From a checkpoint of a small mixture-of-experts model trained on Wikipedia.
Size: 8 layers, vocabulary 1286, 6.67M parameters.
Experts: 64 experts in each of 7 layers, 4 picks a token, 8 empty slots to pick.
Training: a variant of SOAP for the experts, 484M tokens, 3787 steps.
Below are experts of layer 5 (counted from 0) of a mixture-of-experts language model. Rows are named router (the router's row for the expert), gate (a neuron's input weights, with its number), up (a neuron's input weights, with its number), down (a neuron's output weights, with its number) and show model dimensions 0-127. Each number is 128 + 32 x the weight over its row's rms, rounded and kept within 0 to 255. Numbers have three digits each.
Before each expert's rows: a language model's description of what the expert responds to; "gets" lists some tokens that make up at least twice as much of what it gets as of all text. This comes from a sample of Wikipedia text that the model never trained on. Tokens count by the router's weight.

# expert 58
It responds to: Colons, h onsets. Colons in track times like 03:26, hyphens and table pipes, and word-opening h, ret, loc pieces as in housing, history.
gets: " h", ":", "-", " H", " M", " ret"
router:101178137083219089181171196129142097149094134151128145108108134159144069100111171185071124106139108099170185108161114152115145137102163171120099127111153136153102127144128124144182078133110155108143053124101109132133102098153098107157124154136178113126111113197078106175106126112167169178126155158150059135123065125083146143178142135127168146137132125075074127075174145125115157085110
gate6:068118133160146137148171175138110160077141105172161107102116131130155106164102105113109117108123135069130122185167102171132146131141166123133155168110109168098135109116141144055054084112098141178142193165095098110130172164117112190182140119166079109147194099124123136144073165065145083120112111056156120135166137174130146113075143093119103119149140092122123064201115142083109112169124
up6:117143153119139067115153145111114124110131126186070097143121093133103167128086204118154113094116128150142075162112145172106143059072136159074193159119102155148107129157156110103061172093121139141167148162133117123137182115105149212129175115122158123184145233125115092119146118128112154066137118108109195145076101132103125107107150092134066154161147080107146182133121135162123106125147
down6:104090075142136125168081093106108087114096137079116121136136193102169142158120125134163109119087123129074122166148118083132124125107080174120212116099138151087104162094087090161163126115144155152110114128138104092109121132064126087127102129191083145158051131126123133132121120162086126182106156141189156119104175111104116181185076144131209080149183191151164187122103155141135114137138
gate7:153101073126109144088122183168122126073062101133167090097098131111144155141103127087201173136155154147113133127113060141146080185148131185126123154101106143134116127172115147116078071148090172149082100104108135106079144151130099149117150184138194149110186131158134136160109093175096122173197168175171082117125140178092096159145116126097114119153171183142172100169119108113159101152157
up7:123160100051165117100114150142132134166091109148095140157111125156165190118154092097121107151187151121108110117113131076163161104122144144146134110111162074130065158154142115145099120086123052094131071093149138142141162090154121108126090177143157094128102093056198144138176102092158119133066160092103058071188157165131092158084150083178093104171175143130132164129127122108119145098130
down7:140097220108116145118090147145134100174178197137101101198123079141140090130106141075140179137145137115160132048128121050075137097129171094126095164133085126138121109117153142089113157086152087127073154097121102102122144099128156078145191155132148117059149121189104140095121144112145115114166129148175120114144112113092127145099079084172134145170116122174163175139164134166078131093087

# expert 47
It responds to: Single initial consonants. Lone word-initial consonant pieces w, g, f, b, t, st that begin a longer word, as in weeks, width, guide, Welkins.
gets: " w", " g", " f", " b", " G", " W"
router:107168131144059123195109157213141141150140159132129088105176164127143157134050154114099140113113119143136132119118132147136145178121115174155060177067138128089124150153116143102102083142074109112152166109087098086137150067097164115154159144188110092132132127130141141166148114109090115104124088068115094107161151159110013110116155149120117159174099132071135104145125141113095100088069
gate6:119123198105152146143145131149103104143129151144146109120161078166146091125177144094107139111145167090176097132077133129147120177066093128177157166136105155045105049104120167118081150128128092120127124134101071166167090144100181097115103160117172153140124197117166159129146090156142148182128157112110079123139097119175177171161123115100151104162125124116145148169149090175112199103047
up6:136198125108080152154084125163150090095173153101096118199110143089068126181138132122115124168205148127098092139135184125124153112177126108083163119109131065169107117203129106105086154085104128178134138123111148118120122103123115159171139115117099095127146057086133190148151122061136095140069120096143088160176096109127115148115103074113159118125078149121059127123100107136158169141075
down6:170180097085170152152125146082151161158152178183129135128100064183128097129134145200149100137142142070177142077135100132122108161113170123142217134085181100174121184106168160131055113185130148101134144170136183130132170095124133179081141108151148112157118133163083116156118160147110140149120118140082164139145137156107103195144166092087155172122143169131116155110166109153107091091122
gate7:133109093063123145087153121155140151213170109046133146129097162134095104128101154138169057169099127194154079107132098063165162088127181130169120132157113130122125121107072121099125188191077087140133126104114145169124113124073132140103140154119177097141095124136123163106183081123185102159106125109135108118103090113095166137109158185080139159139087157138109060129119106094096116091111
up7:106089131085134137138157126121140081191146165148207144107144089076143176118143193127119074092114112093140203103107149178125104129175147207091132113104139108174085130161136155161115130135156109097095121174126129130135154148132152189104136072117114159127155161117141122122130125184138137095135106180183023087123165133086156106183148153125130135130121134056150137102154118162103144090187
down7:100110104112081056141142120122124112170171141180115200120130096106054107136101077216083159151158129178181106151126078148127146098127143157133081120143131100178194071087100102105157115150112179093162097112176171155106123113109168124104116136149117117117111108175103137097138164169111161091119144092127135178124110171145100134159043120139161147142112104090160123097147102144088077174160

# expert 40
It responds to: Initial capitals, tri pieces. Capital initial letters starting names or titles in tables, such as Wales, Kobayashi, Burna Boy, plus mid-word ri in triple, strikeouts, friendly.
gets: " W", " C", " K", "ri", " T", " B"
router:199157095129094071207149178145120133097152139138134093156123084148124160085097173069151140121133150130160125143121130093116127175107117177108169171086110101150089168141142138115105150147099100097133158115102173130110082060115077080158150152087088142118164165120137113143176188086117090189066082148109117152203132121109145121089119140113135133125146148128118052128114126156124104076049
gate6:139128097154161122130152107150115182153082167100114148145186152128099159131168152143071104128084139154133108180134125132156123142118161138089110116149153127189070177159106136131125158153150100143240121142191082103148120037149192102124139132124169140163072137143070162101081124099105140103198148104146144153151136133087109101073138122157145144141102096120102151083108132079106206153104
up6:170082134108124185115140167122182115192147143121158152123160171118083111111063116062109183147109115132139164115158123144052095093121104169115174167117110099125124160165132088157092123148152156118152154127098146145167162103080092161137193123120124116147071144178125122177124062196171061083145118091111088176167109156142094101160152115156097118136151093104139092112161074118138099098089
down6:132154151112157099060124098146142104158131081155147131171117156164152133120159116218163124118151084140172088113100134116155112105085136169132107065180164138115135137128090070162119136077092105141126129064143092072087107106169089108110077069130187169170118090165147153140143087117174159125173137122158173082099148091118136117167149108116147191200109099106127083166132170089125098101117
gate7:142087126104123099151165117038192109117102083060146080181097119120124145103168134165139112117164104154187169097058070085104165135091162084160153105133183141130150133135161104148131138117103139084184103153102140120151114104133133152163195124155084196104145109111055112132177172117129105183123107123125122087149148093136147137096052157111081127113104105109134094149127135085138111181127
up7:086100200149101177094146119119080123218181154135136175159139129095136069118147137101154094169172062077102123116100117118120105148143093164163096127152152130147087114188128103147099136103113126153109167117107109127156065160128139109156169154100119155113168112101060089103147111084117140163084167085124145083145098112088087172156143132099077075156095049139114128106147141100106157086086
down7:091107152101128150109124098085169107109123134078174080088205124183122113125137132142157095138158119099106125145124105056166081115106114094163133116129107108114187062089087083147105141100122162165157135096157150097100122127074126138152207172083190161155084089184097096088124147145089124098150142100080135118155132075119083101144108091106144129112182114155149154182078116093124195109142